config.toml
n_layer = 11
d_shared_expert = 0
activation = "squared_relu"
moe_layers = [0, 2, 4, 6, 8, 10]
normalize_top_k = true
routed_scale = 1.0
balance_loss = 0.00652
lr_router = 0.00141
norm_eps = 1e-05
seq_len = 512
Below are experts of layer 6 (counted from 0) of a mixture-of-experts language model. Rows are named router (the router's row for the expert) and show model dimensions 128-191. Each number is 200 + 30 x the weight over its row's rms, rounded and kept within 0 to 999.
After each expert's rows: a language model's description of what the expert responds to. This comes from a sample of Wikipedia text that the model never trained on.

# expert 12
router,188,215,153,188,218,218,181,215,171,240,190,205,208,201,212,173,247,180,247,254,252,133,214,171,244,174,212,224,195,188,183,168,274,198,229,211,201,196,186,255,193,229,236,251,129,197,210,144,186,191,209,217,183,248,198,176,195,194,206,216,182,223,228,229
Description: Capitalized name starts. Single capital letters and first pieces of proper names, places, and acronyms, such as A in Awa, U in UPCA, San, La.

# expert 22
router,191,163,205,177,221,175,235,204,198,219,174,241,222,207,171,166,179,235,172,196,183,166,218,204,235,200,232,236,170,175,204,170,159,252,182,223,282,169,195,252,231,210,224,171,163,224,203,138,150,236,194,164,192,166,239,207,247,226,186,215,203,181,190,159
Description: Given names in lists. First names like John, David, Peter, and their word pieces, in cast lists, rosters and tables, plus middle initials like G. or E.

# expert 21
router,235,177,223,179,171,192,176,182,227,282,221,207,251,222,212,228,191,213,200,183,265,181,180,209,205,191,250,144,178,201,215,180,180,242,189,160,156,224,230,223,190,191,194,193,195,187,213,191,248,175,201,200,231,215,162,203,165,228,162,218,230,189,182,239
Description: Headings, quotes, brackets. Line breaks around == section headings ==, opening quotation marks and parentheses, and heading words like History or Awards.

# expert 9
router,236,258,198,206,178,208,211,176,220,246,178,262,174,208,254,196,170,210,244,202,200,221,203,198,199,218,102,189,234,191,225,182,184,230,207,221,196,184,172,224,204,198,204,226,218,176,202,177,174,218,226,221,223,177,233,230,239,230,225,207,226,208,208,158
Description: Quantifiers, ordinals, list line breaks. Line breaks ending list or infobox items, plus quantity, order, and direction words like most, many, second, third, north.

# expert 4
router,210,171,210,204,189,202,164,235,157,221,137,228,223,209,209,203,171,193,206,217,217,210,147,165,202,154,204,191,259,201,148,199,265,150,242,209,283,213,197,175,169,193,213,174,249,181,172,158,252,197,232,186,200,213,202,170,182,201,168,183,181,177,168,234
Description: Past participles after be. Verbs, often past participles after was/is/be, such as located, built, published, used, followed by by, in or as.

# expert 6
router,201,228,208,231,211,198,201,177,189,247,274,202,187,146,241,230,229,216,176,207,212,191,200,192,194,173,196,197,201,184,194,204,176,226,174,108,166,211,155,212,227,169,171,158,158,177,220,151,256,190,195,96,221,236,239,231,247,218,188,165,219,244,189,240
Description: Institution and nationality names. Words in names of organizations, leagues, and nations, like European, League, Army, Committee, National, often after the or of.

# expert 2
router,191,232,182,206,205,204,194,195,229,194,227,234,163,235,193,182,235,174,193,210,133,224,208,234,214,164,196,163,222,175,228,204,177,219,172,190,191,281,185,192,208,149,206,193,183,184,201,236,201,235,212,235,138,174,233,236,203,222,169,205,230,202,221,198
Description: Infobox field labels. Label words and name pieces in infobox or list fields before a colon, such as Born, Died, Species, Coordinates, Reign, Career record.

# expert 25
router,243,196,211,213,183,221,165,201,198,195,242,235,226,165,231,195,123,202,195,196,243,224,164,167,205,197,228,178,275,227,211,173,177,220,157,157,202,234,185,245,187,197,151,190,190,189,223,175,203,217,240,182,215,217,216,235,252,212,199,171,238,215,200,245
Description: Abstract and technical nouns. Common and abstract nouns and suffixes in science or social text, such as water, development, energy, expression, absorption, -ity.

# expert 27
router,186,181,201,208,227,177,201,223,138,182,156,201,192,247,191,187,173,186,168,181,261,237,130,164,160,237,220,240,226,185,214,155,222,211,193,228,266,241,194,131,208,261,203,175,187,234,173,220,180,205,199,152,214,200,229,203,218,199,245,147,246,194,160,174
Description: Main action verbs. Narrative verbs and their stems, such as began, took, wrote, returned, launch, confess, pay, following a subject or to.

# expert 11
router,180,241,197,211,232,232,150,199,170,174,164,185,232,202,200,186,211,183,210,203,181,245,241,190,163,138,189,185,184,241,265,246,227,177,183,241,211,196,229,168,214,172,217,194,216,280,230,185,203,193,242,192,215,145,206,184,229,190,179,229,159,148,227,215
Description: Parenthetical years and dates. Years and numbers inside parentheses, especially death years in (1908–1943) life spans, plus born, aged, present and closing parentheses.

# expert 10
router,216,152,231,180,215,232,221,199,189,203,193,208,210,196,148,171,167,200,187,201,191,159,242,208,239,171,222,218,196,253,182,212,176,229,164,223,282,214,198,249,182,250,235,191,175,210,212,187,219,236,155,204,238,183,178,162,151,178,219,201,163,235,232,196
Description: Foreign surname pieces. Pieces inside surnames, often Slavic or Nordic, such as -ić, -ović, -ova, -son, č, ö, in species authorities, athlete lists and rosters.

# expert 30
router,206,176,175,224,146,180,182,174,171,175,178,191,203,206,131,226,183,132,197,137,197,196,167,175,245,201,222,185,170,244,203,176,240,198,230,150,152,223,165,204,209,148,240,175,195,210,185,195,151,178,173,212,214,223,154,214,227,174,179,150,173,200,209,177
Description: Has/had and stub structure. has, had, have in short geographic or taxonomy entries like It has about 200 inhabitants, plus heading markers and line breaks.

# expert 31
router,185,253,195,222,220,213,248,178,185,157,182,229,224,206,220,208,154,198,238,171,189,228,219,209,247,215,216,158,195,226,235,220,150,183,219,269,161,164,226,249,165,269,175,203,222,187,135,237,221,250,207,163,220,179,208,196,183,166,213,156,180,278,210,191
Description: Table headers and values. Column headers and cell values in data tables, such as Engine, Speed, Nationality, Votes, percentages, win-loss scores, Chevrolet, numbers.

# expert 5
router,202,173,210,233,176,229,179,241,229,188,162,147,223,226,199,242,188,232,234,234,251,152,177,146,208,192,233,170,235,253,211,160,241,200,241,183,207,193,166,157,164,277,254,233,226,235,192,210,180,177,229,173,216,191,213,180,204,231,155,189,223,205,196,216
Description: LaTeX and foreign words. LaTeX math markup pieces like \, {, }, mathbf, frac, and pieces of non-English words and Latin species names (de, et, -ensis, -arius).